Below are experts of layer 2 (counted from 0) of a mixture-of-experts language model. Rows are named down (a neuron's output weights, with its number) and show model dimensions 96-191. Each number is 200 + 30 x the weight over its row's rms, rounded and kept within 0 to 999.
Before each expert's rows: a language model's description of what the expert responds to. This comes from a sample of Wikipedia text that the model never trained on.

# expert 50
Description: Institutions, country codes. Three-letter country codes in sports tables (ITA, FRA, CZE) and institution or event nouns like University, College, Championships, Medal.
down0,226,198,240,174,202,212,242,146,155,224,227,196,179,210,169,164,214,208,132,185,183,155,235,180,187,180,170,197,237,186,193,222,184,224,240,212,224,192,172,250,193,191,243,221,167,234,234,202,229,183,214,168,212,233,216,200,217,208,190,183,227,244,232,219,132,206,209,255,142,273,212,208,185,150,187,166,155,202,201,181,169,189,183,252,135,244,230,192,162,171,209,199,248,148,263,183
down1,208,186,180,244,184,169,337,183,164,193,226,212,250,227,145,241,144,230,171,244,213,206,202,214,195,236,196,209,187,207,200,239,147,205,215,197,227,201,166,171,208,211,223,117,194,217,134,220,218,210,163,204,141,202,243,188,250,195,232,219,233,199,213,208,240,257,239,213,186,170,189,159,174,200,180,244,223,198,180,187,205,193,179,181,196,247,185,192,184,188,206,210,224,225,188,232
down2,233,155,179,174,153,174,150,143,262,181,212,180,183,249,187,211,269,218,209,250,208,177,147,193,242,189,259,196,209,225,190,207,229,206,219,212,210,143,155,168,198,183,200,125,224,203,195,181,254,193,202,215,199,175,198,188,191,194,182,182,189,226,169,212,217,203,158,217,170,177,191,162,183,232,204,171,163,219,171,262,197,179,195,202,159,219,194,213,176,201,233,195,207,209,182,231
down3,220,156,245,238,225,237,257,226,183,229,219,228,205,254,230,180,230,197,207,221,190,186,144,218,200,212,251,202,224,241,223,232,149,198,240,243,254,220,204,203,173,138,165,217,187,230,203,213,196,238,186,190,186,214,212,238,194,190,204,206,205,195,195,204,212,195,199,195,233,157,187,172,149,186,199,205,219,253,203,200,199,245,184,236,185,227,180,159,173,202,219,215,150,224,172,157
down4,172,232,185,219,176,171,208,214,222,194,210,182,281,223,134,213,172,157,194,190,168,204,158,156,199,234,155,181,200,217,225,216,218,219,209,217,222,171,195,201,147,171,163,194,206,175,218,116,206,240,170,194,225,225,234,170,203,225,228,179,168,160,199,163,235,176,146,161,178,168,234,210,162,199,209,132,171,236,189,228,196,224,230,178,208,248,199,230,223,201,199,223,250,193,236,224
down5,221,229,262,187,216,203,238,199,238,150,209,191,202,190,193,207,206,150,197,198,170,182,214,214,175,183,209,155,243,223,219,163,234,224,163,171,203,222,183,163,187,158,192,229,192,218,162,204,207,192,199,195,193,160,190,249,195,201,191,206,191,209,228,180,209,196,128,170,195,188,162,168,229,156,237,137,166,220,234,205,239,178,226,198,197,164,238,159,219,184,188,228,202,115,138,211
down6,231,183,235,149,224,242,246,231,193,208,248,207,163,221,190,123,293,189,242,192,156,162,198,169,197,200,216,232,206,227,146,204,159,192,224,199,191,190,264,161,185,180,195,159,225,198,168,235,148,233,181,219,190,232,182,202,214,250,185,228,226,172,222,217,173,239,240,185,190,177,217,174,177,236,178,168,158,186,219,215,179,238,233,212,212,207,221,210,172,152,198,214,188,221,228,184
down7,166,179,156,141,225,270,237,193,249,203,242,156,190,180,209,197,175,184,217,202,211,216,236,190,181,229,159,199,286,240,204,213,218,176,200,245,207,229,192,179,233,144,222,161,186,196,148,205,207,193,206,215,223,202,164,196,220,200,182,180,226,232,229,183,194,159,207,203,240,124,208,202,167,203,98,210,195,189,190,212,229,149,227,175,123,225,217,215,210,285,197,191,224,231,195,241
down8,210,148,246,206,226,216,166,231,176,197,199,242,219,182,229,211,141,200,173,266,196,155,182,197,111,206,198,177,203,178,185,206,207,192,250,168,152,220,236,239,176,231,224,174,206,250,201,173,195,222,225,210,154,174,181,226,248,152,203,196,199,217,248,167,208,207,226,158,185,233,204,212,164,184,210,200,205,252,214,143,221,236,206,164,175,199,152,223,146,176,244,208,225,143,196,209
down9,218,254,223,239,207,229,207,205,232,172,228,220,232,187,183,213,141,222,205,274,244,204,198,185,220,196,181,180,241,195,218,207,202,187,188,178,163,205,265,152,225,186,202,173,206,205,283,197,226,173,153,170,239,207,181,206,237,218,208,228,130,232,144,189,216,176,179,170,218,252,192,180,214,201,157,190,193,180,199,226,192,201,228,186,178,119,149,198,167,219,178,218,244,194,228,237
down10,173,210,172,158,227,255,215,239,166,194,235,143,184,187,258,236,236,187,219,189,184,155,190,227,242,167,197,167,186,221,252,184,171,196,219,228,224,216,231,218,214,173,213,226,170,127,202,213,148,188,218,177,223,180,213,265,204,219,148,215,199,252,195,246,213,224,162,173,256,236,233,135,215,232,247,207,178,226,204,163,182,201,189,129,207,138,197,236,231,229,173,177,187,188,174,177

# expert 56
Description: Parenthetical status words. Words like first, away, originally, free, Home, Trust, often inside parentheses in results lists, such as (first round), Runners-Up.
down0,182,204,199,180,191,161,190,201,162,194,219,224,196,228,203,250,173,238,179,222,165,192,205,208,226,238,195,156,216,259,204,188,143,238,196,223,209,159,190,181,206,259,159,253,181,218,238,227,195,177,214,124,201,193,184,207,217,206,187,188,230,180,225,164,186,187,186,217,179,188,206,256,225,216,240,235,222,184,188,154,171,189,191,161,214,190,249,191,226,232,238,171,184,221,164,220
down1,173,247,211,206,247,212,188,239,243,177,194,252,211,193,232,231,231,237,170,197,190,213,201,203,186,249,231,218,166,146,199,162,169,280,163,172,212,186,167,203,200,120,225,212,166,247,241,201,228,184,170,206,197,209,221,191,245,212,191,157,153,193,194,197,160,196,151,194,199,162,187,189,201,246,201,243,191,190,225,239,204,235,210,156,148,187,248,241,157,190,226,227,289,170,216,184
down2,175,165,186,190,220,200,173,206,227,208,96,219,205,164,235,198,171,265,169,213,228,221,211,111,206,199,196,273,209,201,219,219,226,222,192,174,206,143,229,139,201,231,180,196,271,231,147,236,239,223,237,198,231,210,195,168,177,205,203,219,175,168,243,230,207,238,196,180,200,187,239,177,206,216,198,246,192,238,210,187,213,204,245,201,154,169,229,213,195,188,215,190,176,192,223,200
down3,148,196,259,242,202,213,142,189,194,211,201,230,218,214,245,194,164,211,257,197,221,281,232,242,186,226,164,152,226,242,171,193,141,186,193,151,214,187,260,225,145,208,217,168,233,208,242,234,295,182,176,207,142,235,184,159,195,184,252,186,157,248,195,218,138,219,207,195,186,168,198,177,208,228,230,188,215,177,241,235,215,210,213,190,150,218,195,179,215,228,192,198,119,160,242,167
down4,264,155,263,157,190,219,234,165,192,179,256,240,193,184,204,178,200,235,225,224,187,210,172,277,255,214,240,206,216,267,215,224,183,201,209,223,175,209,225,239,250,214,203,229,189,185,211,228,179,133,235,211,217,186,186,225,160,177,194,247,131,167,204,238,249,190,257,186,197,216,222,166,207,199,178,159,233,159,209,207,206,147,247,240,206,180,179,194,142,179,178,220,178,219,201,232
down5,227,172,197,175,214,214,202,216,207,144,149,172,163,233,184,198,231,227,216,245,247,149,205,184,184,208,155,189,180,136,254,221,245,261,209,213,196,218,214,270,196,201,211,166,165,226,140,180,176,246,184,134,240,214,213,163,224,186,223,175,215,124,222,273,188,173,247,213,204,211,208,197,222,180,204,218,91,200,236,190,205,210,179,196,208,201,184,171,213,184,186,232,247,209,212,211
down6,209,214,173,152,214,279,168,173,183,203,243,169,218,173,169,167,233,175,142,196,174,214,183,212,217,160,167,283,225,158,215,226,214,200,199,199,196,233,240,261,204,188,128,245,123,182,213,185,228,207,189,197,178,167,229,251,256,161,230,234,212,207,189,145,257,169,197,188,195,170,219,241,194,138,203,254,174,162,206,214,208,231,198,252,207,191,203,237,171,222,230,207,223,201,249,223
down7,192,175,267,173,164,186,173,175,248,274,183,233,217,190,228,190,199,279,200,181,236,237,195,168,244,232,186,180,201,216,200,154,222,195,148,207,175,184,199,169,222,218,133,183,215,225,157,185,235,127,195,241,172,249,271,219,203,177,168,131,201,221,153,213,184,174,228,218,214,238,157,235,217,197,215,219,191,154,246,203,222,196,212,178,179,183,200,231,205,178,289,139,239,229,169,163
down8,208,155,162,198,222,196,204,246,182,161,123,240,234,218,232,202,268,158,236,223,259,217,216,173,228,221,220,161,175,187,193,208,194,218,183,156,199,211,217,139,163,203,202,213,196,166,210,209,251,187,198,202,166,241,170,173,187,222,226,181,206,160,192,194,209,159,156,193,156,197,192,163,192,214,245,219,225,165,182,220,101,230,205,181,259,177,178,195,196,213,216,184,153,212,196,167
down9,208,185,198,227,181,200,158,226,200,204,219,207,193,178,173,223,192,182,216,216,229,210,157,189,202,198,265,190,214,234,174,155,189,154,164,282,201,189,203,237,149,207,246,182,230,193,209,212,193,255,191,192,207,165,227,190,202,266,172,217,183,208,190,207,231,175,206,178,143,195,215,163,187,196,274,202,187,197,173,210,151,184,213,182,272,175,203,219,214,161,212,224,160,196,205,175
down10,208,177,235,233,233,228,226,225,234,158,206,206,183,176,179,217,181,238,181,158,216,237,138,218,182,207,239,196,243,151,148,226,219,183,175,216,205,247,177,219,191,112,213,182,216,172,191,198,217,182,177,155,225,210,192,166,182,174,180,160,185,198,171,176,172,227,263,185,171,189,203,240,167,243,149,219,202,222,211,178,217,242,209,225,203,153,165,157,252,236,147,214,195,218,184,209

# expert 9
Description: Name-opening words. First word of multiword proper names in tables and lists, such as New York, Green Party, National Register, Portland Trail Blazers, The.
down0,169,200,174,116,202,221,234,185,214,184,187,189,205,268,222,227,162,269,218,189,139,211,198,244,228,186,172,203,191,189,160,228,137,210,204,226,208,153,223,206,157,163,268,183,226,189,173,153,201,221,212,212,177,177,241,206,155,260,194,221,194,208,147,213,212,157,213,223,196,190,135,258,222,202,204,159,200,174,199,172,230,170,219,213,244,220,156,260,190,227,170,217,208,208,150,217
down1,209,218,179,200,192,194,248,226,228,269,218,229,188,208,198,173,243,164,131,164,211,163,237,178,123,229,217,261,201,214,189,240,234,212,167,172,211,235,189,177,215,177,211,153,246,250,220,233,187,195,123,229,213,241,223,186,181,200,172,268,213,221,201,183,193,187,194,176,228,206,232,146,211,202,170,186,216,162,177,212,206,221,197,114,165,172,205,226,199,225,139,211,182,145,161,246
down2,151,216,239,234,207,192,197,179,240,210,205,210,218,175,247,180,188,218,159,195,207,125,156,213,222,245,209,237,184,163,223,234,225,180,161,220,253,232,215,182,169,215,252,191,267,225,187,205,246,154,212,217,241,256,175,153,200,165,256,185,235,250,178,186,204,140,185,163,205,175,203,205,255,176,196,188,212,191,143,165,190,167,270,161,153,186,199,209,189,186,175,167,166,232,219,221
down3,175,213,205,245,160,196,221,228,236,198,205,190,180,220,156,181,137,197,204,169,168,157,169,184,245,220,225,242,198,175,192,210,202,145,235,212,200,233,183,175,162,209,237,233,208,228,206,180,193,262,178,212,220,212,169,163,211,217,213,160,194,191,248,177,205,185,194,204,187,197,141,236,173,208,172,219,158,170,205,172,189,233,199,146,201,170,227,206,193,184,212,164,201,187,134,245
down4,148,177,211,153,230,169,136,135,217,204,239,205,150,156,215,177,194,223,201,210,197,222,204,201,197,182,184,170,198,175,118,172,247,211,150,230,200,169,258,196,206,199,160,175,181,245,209,188,204,208,235,211,184,234,186,210,210,193,210,227,272,152,175,196,207,251,204,129,245,203,204,220,229,174,207,208,176,179,237,207,187,190,221,172,209,189,251,209,218,258,159,235,228,216,142,156
down5,182,153,186,230,190,146,169,216,234,177,161,236,193,270,152,173,218,206,241,198,177,233,160,215,211,166,167,207,237,194,168,218,204,206,198,210,223,190,205,155,265,181,185,155,154,226,220,171,176,208,255,190,131,218,220,242,152,205,191,183,221,294,204,228,243,225,162,198,186,215,187,188,184,194,206,190,260,181,166,240,145,246,185,198,189,241,185,225,175,210,205,252,176,198,230,199
down6,188,232,138,213,252,206,242,204,171,239,187,230,195,217,217,226,200,159,203,195,210,196,190,211,255,234,191,229,188,227,172,192,235,181,205,163,183,219,204,223,214,174,189,226,232,192,229,209,188,198,166,173,157,183,236,166,211,219,203,220,159,284,146,181,254,193,206,169,205,231,223,182,254,172,245,235,185,154,189,232,199,201,211,224,176,210,245,197,168,184,153,320,176,187,164,220
down7,195,249,215,210,234,172,266,150,219,211,198,182,186,221,185,263,219,188,201,173,216,196,247,188,157,237,185,197,223,226,169,129,207,167,157,185,192,151,157,176,181,203,255,187,224,195,159,150,200,183,230,156,214,206,192,186,215,84,198,213,140,225,195,158,198,169,258,223,149,188,202,225,204,170,198,187,137,215,224,230,207,186,192,219,215,192,190,187,190,220,189,217,198,232,206,180
down8,179,178,220,173,160,193,222,166,286,169,179,240,213,223,181,193,173,194,201,236,194,206,195,152,173,190,251,185,224,186,175,206,222,153,137,260,228,168,153,218,221,242,193,220,187,196,190,272,185,220,212,210,179,217,206,206,241,184,179,231,147,175,160,222,204,211,175,251,203,219,199,200,165,202,204,213,208,231,190,179,248,183,223,134,175,164,212,111,220,199,233,206,214,221,173,201
down9,236,195,168,212,247,205,158,171,220,274,195,255,195,232,198,203,220,197,166,225,221,206,176,233,167,234,226,229,207,207,198,239,257,209,217,241,217,193,198,181,214,224,190,260,304,200,163,228,170,168,152,192,234,209,202,170,190,163,147,187,217,191,152,185,222,238,204,194,162,162,195,189,173,197,214,173,200,200,264,201,201,183,210,222,168,194,210,228,143,164,209,185,156,204,220,196
down10,187,215,161,191,195,249,196,140,184,246,240,149,205,190,208,222,211,215,212,255,207,236,210,214,158,233,211,210,247,191,216,192,138,222,170,148,245,194,163,225,209,173,221,210,154,196,212,233,150,190,163,181,173,178,200,211,235,230,227,192,144,246,187,197,227,175,178,170,265,181,192,187,190,243,197,127,252,154,149,205,252,222,204,199,202,180,166,221,240,208,189,206,240,174,180,243

# expert 39
Description: Names and table numbers. Surnames, abbreviations like Co., initials, and numbers in table cells, dates and sports listings, such as Taylor, He, 24.
down0,197,174,198,199,204,182,146,226,147,173,225,179,209,193,194,225,251,143,235,180,269,209,190,184,236,221,172,174,195,235,233,186,177,205,215,179,195,146,219,197,156,151,154,201,196,199,222,202,189,216,190,184,223,183,220,116,219,203,203,192,177,248,198,176,214,201,176,184,217,212,187,181,231,229,171,242,237,234,195,183,235,192,198,225,186,170,266,186,159,187,259,147,182,165,145,148
down1,192,207,198,187,228,294,176,208,211,210,259,218,222,206,227,176,229,152,247,216,212,160,187,211,203,205,261,162,143,197,195,209,178,249,217,176,215,150,176,199,204,163,170,223,192,248,216,239,222,231,231,216,215,209,228,176,240,205,167,225,235,176,226,193,224,162,177,237,174,244,224,172,200,175,185,175,175,206,186,195,221,151,219,205,175,175,162,156,199,166,185,141,254,172,207,172
down2,191,193,152,222,229,208,202,198,210,203,183,287,215,139,181,146,218,194,158,163,220,228,256,189,256,177,179,224,161,159,220,204,207,221,170,206,208,256,239,198,239,216,255,133,204,234,186,250,199,210,170,178,196,202,208,189,204,227,217,232,240,198,166,190,215,186,206,230,155,183,191,207,134,253,188,222,179,253,230,159,140,171,174,199,198,147,221,158,163,220,175,191,150,245,235,247
down3,178,204,223,158,245,219,177,146,270,161,155,196,164,196,236,197,195,246,235,192,229,185,195,213,197,199,168,236,227,184,209,194,231,155,222,252,206,175,156,212,170,195,173,164,225,242,214,136,191,189,198,198,153,231,222,170,191,203,258,239,182,206,197,183,232,202,200,210,146,189,218,187,266,194,156,230,226,188,174,194,230,211,166,165,231,200,215,232,235,212,233,161,220,211,236,210
down4,201,187,156,185,162,204,232,195,198,168,231,176,209,160,170,225,179,146,211,223,148,207,228,135,273,203,224,197,208,175,202,258,175,182,197,224,159,171,154,184,222,204,187,121,196,213,220,176,211,172,197,185,216,219,162,239,214,234,203,205,106,172,227,211,191,165,233,141,197,187,201,187,211,207,177,237,253,197,153,235,206,276,202,252,249,201,178,200,199,208,181,150,255,182,258,236
down5,181,225,208,213,218,167,198,213,124,167,219,203,196,173,206,141,187,218,240,155,187,179,146,123,151,244,208,222,219,200,218,198,217,249,170,188,214,210,179,176,197,185,252,148,237,156,170,208,192,238,167,250,186,186,156,206,229,191,186,243,214,162,185,152,259,201,234,267,196,155,181,199,229,193,160,227,201,222,219,194,200,173,172,233,210,206,213,176,169,167,188,181,169,190,186,218
down6,201,192,214,169,217,213,219,160,186,220,188,245,241,225,197,190,143,196,177,243,208,205,182,221,175,186,239,178,182,187,209,218,235,236,208,202,211,207,209,171,173,217,195,149,201,170,208,224,234,255,203,212,186,90,161,244,124,226,189,188,223,147,200,225,200,151,182,208,198,235,189,142,174,112,199,224,200,189,173,226,150,199,165,243,196,174,222,200,208,171,234,243,170,197,217,187
down7,211,198,200,179,219,276,195,245,218,193,226,214,200,276,191,184,258,208,180,225,170,161,198,229,205,177,195,196,179,255,164,191,167,240,196,191,257,223,181,210,183,182,194,269,226,168,188,247,222,241,180,214,188,227,187,148,228,211,194,248,224,201,257,168,192,179,198,174,156,252,216,162,198,149,229,180,235,185,187,164,165,171,179,204,210,176,234,169,211,222,220,217,207,191,184,182
down8,200,207,241,234,220,243,122,219,180,194,267,191,169,225,246,202,214,221,215,142,235,235,191,192,171,168,175,236,220,166,184,218,218,178,211,155,246,228,163,228,170,113,199,171,224,182,209,214,166,195,251,196,249,223,223,220,238,204,175,190,205,176,206,218,214,188,183,168,216,221,238,183,173,219,212,169,190,237,218,171,187,245,211,165,220,195,234,218,165,209,148,218,206,170,240,201
down9,169,226,193,174,214,216,245,204,212,136,261,145,237,212,216,230,153,258,206,215,204,266,193,222,197,217,213,191,194,224,193,188,187,213,193,280,192,182,181,222,197,209,195,201,181,186,259,237,175,167,206,189,173,188,168,190,226,216,167,193,221,174,236,219,142,181,258,164,201,184,171,249,252,215,217,201,209,187,175,170,184,232,203,224,259,185,222,194,183,151,253,207,219,195,175,205
down10,200,191,152,186,203,253,236,147,219,171,193,185,231,193,185,232,164,181,187,256,222,205,230,236,148,257,172,200,210,198,178,237,205,218,209,175,212,234,178,252,179,220,198,228,191,226,226,177,231,187,181,163,157,188,180,165,265,209,192,169,192,174,184,202,161,185,176,184,199,201,207,210,200,147,156,179,165,198,221,166,229,204,164,235,240,152,238,207,235,252,277,211,180,225,156,223

# expert 4
Description: Compass words, initials. Capitalised first pieces of proper nouns in running text and lists, especially South, North, West before Africa, America, Carolina; also score numbers.
down0,235,232,177,157,191,190,205,197,214,192,240,190,151,160,185,163,191,248,169,184,228,191,176,227,249,186,186,200,221,170,223,191,223,205,190,182,213,199,179,236,227,170,209,246,214,241,184,214,209,244,170,166,230,188,224,155,183,178,174,249,265,174,218,197,202,204,244,215,184,250,195,257,202,212,206,195,235,162,179,216,202,204,215,190,223,225,187,209,162,228,224,212,212,195,180,148
down1,180,214,217,204,232,208,279,232,191,242,218,170,143,252,133,185,241,212,193,208,195,169,177,218,195,199,231,240,223,160,165,229,149,187,165,222,177,169,213,232,231,186,211,151,233,157,190,154,246,211,171,155,158,214,199,163,150,173,185,161,237,190,221,217,157,186,183,193,153,171,186,249,167,220,216,225,209,210,207,202,154,196,213,185,180,192,183,182,219,189,212,221,151,183,209,152
down2,140,208,196,250,237,193,222,216,174,170,176,205,266,225,236,242,227,174,144,257,179,228,190,186,173,240,224,201,173,209,194,197,182,168,223,185,151,233,234,176,202,216,172,205,195,203,251,228,202,209,219,178,272,206,173,207,228,192,119,224,200,178,176,219,185,205,189,203,191,203,164,195,206,168,234,182,163,166,184,183,219,216,227,205,204,168,152,242,178,200,183,168,151,272,154,205
down3,117,198,239,243,145,221,235,202,148,236,164,227,146,187,184,214,215,151,160,218,195,192,181,174,253,165,248,190,173,223,172,193,196,219,223,259,243,193,196,195,210,222,209,180,207,258,212,203,157,182,183,207,171,235,181,211,160,232,182,136,214,228,185,176,216,216,229,214,245,197,195,242,193,167,174,241,261,226,191,242,201,219,231,211,207,202,243,150,204,200,175,181,203,252,187,199
down4,213,206,173,177,277,209,199,255,179,227,195,180,194,221,246,234,199,159,180,207,198,178,164,244,212,201,153,169,211,214,224,159,224,230,152,278,196,240,173,212,226,202,207,243,192,116,207,199,155,220,204,198,201,219,226,206,240,194,234,241,222,238,172,200,247,174,241,183,204,196,217,199,169,209,146,174,213,249,227,238,198,177,203,179,147,205,210,174,170,174,150,221,214,152,196,218
down5,204,186,225,214,143,231,194,184,177,235,179,219,195,174,147,218,199,228,200,207,190,153,166,196,222,159,154,147,216,172,212,128,191,169,223,170,121,272,203,137,173,219,211,210,189,198,202,222,189,182,233,213,210,161,217,208,227,199,203,217,178,248,166,198,187,168,180,167,206,124,190,166,214,216,204,163,169,191,203,197,183,165,170,206,171,164,148,178,224,212,238,203,181,222,217,197
down6,202,190,219,198,185,227,199,227,178,220,199,280,195,149,227,135,159,200,174,187,169,254,199,182,216,235,193,191,154,227,186,222,239,140,236,170,173,200,187,181,200,200,202,193,189,179,164,178,274,185,209,205,184,181,167,234,229,203,222,156,215,88,224,166,192,198,228,158,215,183,237,225,139,206,161,200,178,187,151,161,229,164,179,175,233,165,223,208,173,228,213,197,180,159,245,184
down7,171,236,226,173,152,193,243,220,149,244,170,247,189,249,193,166,166,175,218,209,235,174,151,207,155,204,185,216,197,145,179,227,147,189,171,146,203,201,196,191,245,183,209,159,208,196,189,188,213,192,248,207,223,188,182,203,261,206,192,212,225,218,227,255,138,221,190,209,202,168,206,235,214,178,217,220,169,191,214,172,160,219,196,253,194,157,219,212,205,207,168,202,158,205,211,211
down8,193,201,195,205,188,186,196,229,199,156,200,194,165,205,203,212,172,257,150,177,216,204,162,193,208,198,198,192,214,214,175,156,174,255,163,199,178,189,151,276,243,217,163,198,195,182,148,180,197,197,158,210,227,209,122,236,201,250,235,146,231,189,184,184,161,193,228,210,195,121,184,251,224,266,133,193,207,202,196,184,242,203,182,138,204,197,197,219,222,245,235,255,171,213,159,151
down9,206,253,194,180,211,161,232,137,173,191,195,151,182,234,213,213,168,274,229,223,192,160,129,232,207,172,218,230,208,157,159,163,236,171,177,290,230,211,180,222,194,208,176,157,272,203,223,177,165,184,172,157,226,254,193,203,196,174,191,185,186,230,157,238,220,192,232,190,216,201,188,223,200,195,229,202,158,259,243,199,213,163,189,239,210,179,211,255,248,219,238,184,214,208,193,210
down10,254,246,196,206,141,203,161,207,163,162,204,187,177,192,193,204,218,249,236,194,175,155,161,216,193,169,175,182,229,212,217,168,209,203,218,224,175,173,155,208,212,206,217,200,167,195,230,226,193,169,242,205,162,264,247,272,219,207,179,206,202,196,136,174,176,242,190,252,182,217,219,207,201,205,234,232,224,220,181,198,212,204,196,240,191,191,249,177,207,206,263,280,218,207,241,176

# expert 60
Description: Mixed, taxonomy, tables. Taxobox kingdom and phylum names (Animalia, Arthropoda), the word up in "made up of", number tokens, the name piece Don, and table separators.
down0,199,205,184,175,209,165,251,191,181,202,236,264,211,235,271,189,174,176,199,186,170,190,182,216,214,234,249,231,200,176,211,178,193,203,189,236,194,213,174,225,233,201,212,159,113,248,197,199,251,161,206,224,199,127,256,203,274,159,185,222,195,195,219,225,224,175,218,156,239,210,190,220,191,154,249,172,244,219,175,191,207,166,220,203,179,135,212,169,215,235,164,172,179,231,235,280
down1,232,158,269,177,182,226,226,251,155,203,173,199,229,178,244,137,190,225,188,177,219,193,185,171,173,141,171,158,256,251,247,116,239,181,153,186,199,206,211,246,174,218,225,221,217,222,221,186,173,225,198,179,210,175,188,220,163,200,180,185,224,256,181,182,231,188,211,218,148,202,151,205,193,255,199,254,217,200,245,136,188,187,164,234,154,199,157,163,196,223,188,216,184,183,217,215
down2,170,202,178,167,192,199,183,165,203,182,227,237,142,208,245,193,234,186,190,193,200,207,237,163,178,182,308,202,207,180,169,180,168,253,220,165,197,151,246,203,246,169,194,188,196,201,198,164,211,265,161,210,186,215,180,211,238,157,202,173,237,198,248,132,163,223,228,242,205,233,207,233,147,169,259,165,197,227,195,200,240,157,195,153,185,178,207,197,222,196,235,231,175,200,199,191
down3,142,182,176,204,219,234,214,144,284,233,211,183,128,219,173,219,190,220,150,187,177,127,193,208,220,213,145,215,137,203,215,193,212,180,192,180,191,195,196,140,200,239,149,206,176,229,153,179,216,232,220,145,187,202,207,168,206,185,231,214,205,208,232,168,222,178,205,220,219,129,178,232,207,198,160,182,205,193,208,227,209,174,192,217,222,232,206,139,242,138,178,227,164,219,181,258
down4,197,204,241,164,198,195,274,190,235,234,199,180,240,189,170,217,172,229,191,215,246,220,210,228,156,234,190,187,221,206,184,202,195,214,230,208,154,230,231,208,211,209,129,163,191,160,245,294,202,228,220,177,200,263,196,142,195,204,175,196,185,207,145,199,200,193,197,202,191,176,172,186,246,206,196,221,200,198,207,163,187,186,243,217,163,198,278,227,174,206,204,210,187,197,199,163
down5,219,231,221,220,228,149,176,190,227,150,191,185,224,235,142,247,258,184,214,142,202,178,240,152,208,224,215,205,158,200,191,231,192,196,226,232,191,224,197,204,242,177,260,239,180,194,217,169,197,184,147,224,185,187,197,237,194,215,190,186,194,190,181,167,185,214,209,214,243,169,154,208,188,165,198,184,197,198,212,181,207,190,217,228,213,184,213,181,172,211,172,185,197,229,275,180
down6,188,201,208,158,227,242,163,187,201,200,159,205,248,184,181,132,253,187,187,245,225,222,216,215,197,207,214,195,204,195,190,176,234,150,215,191,182,145,135,219,159,185,176,194,206,192,187,185,229,154,197,161,181,181,207,202,188,194,113,219,187,246,257,170,149,189,249,253,175,250,188,228,195,162,216,219,226,244,234,193,208,202,176,218,227,215,198,216,191,206,197,200,217,177,212,167
down7,222,181,162,195,259,238,187,210,235,222,157,225,193,172,193,218,230,144,199,224,199,230,232,170,201,213,228,211,231,266,203,199,211,166,193,183,241,209,175,183,179,175,206,156,238,216,214,163,147,245,226,226,210,206,200,212,221,191,210,178,151,169,232,207,184,247,192,168,180,188,188,198,200,191,230,288,204,240,184,141,182,198,221,229,206,199,179,219,204,211,197,211,178,187,222,223
down8,211,176,171,227,232,150,241,234,196,209,242,216,224,223,191,186,224,183,244,219,202,186,186,206,169,245,139,197,186,215,203,253,208,198,159,200,241,186,221,237,223,173,248,169,162,196,188,180,193,153,225,162,207,204,209,223,169,204,148,212,250,228,194,218,230,192,233,173,276,217,209,234,223,173,232,204,245,238,170,212,143,167,207,159,191,181,210,198,201,221,148,248,168,228,180,171
down9,199,242,157,170,169,226,207,148,196,271,139,188,193,198,213,167,175,165,232,167,170,213,211,198,255,178,133,226,164,214,247,211,199,238,135,244,262,177,169,197,219,209,171,246,202,246,193,215,222,172,150,147,177,180,205,224,234,227,241,232,193,210,188,183,248,173,188,252,187,170,220,212,156,220,154,162,191,156,144,170,174,191,214,202,194,232,203,215,220,178,149,173,234,182,190,182
down10,245,138,192,203,207,171,222,210,202,157,158,189,217,217,213,209,203,211,238,183,146,202,196,157,182,136,215,227,193,250,190,244,149,207,277,136,171,224,215,172,169,223,221,191,228,152,160,188,184,201,186,242,223,191,205,232,196,233,164,204,202,207,210,205,200,217,187,230,210,198,178,215,216,213,181,178,207,214,177,207,249,188,179,216,176,185,228,168,201,205,168,253,191,176,189,224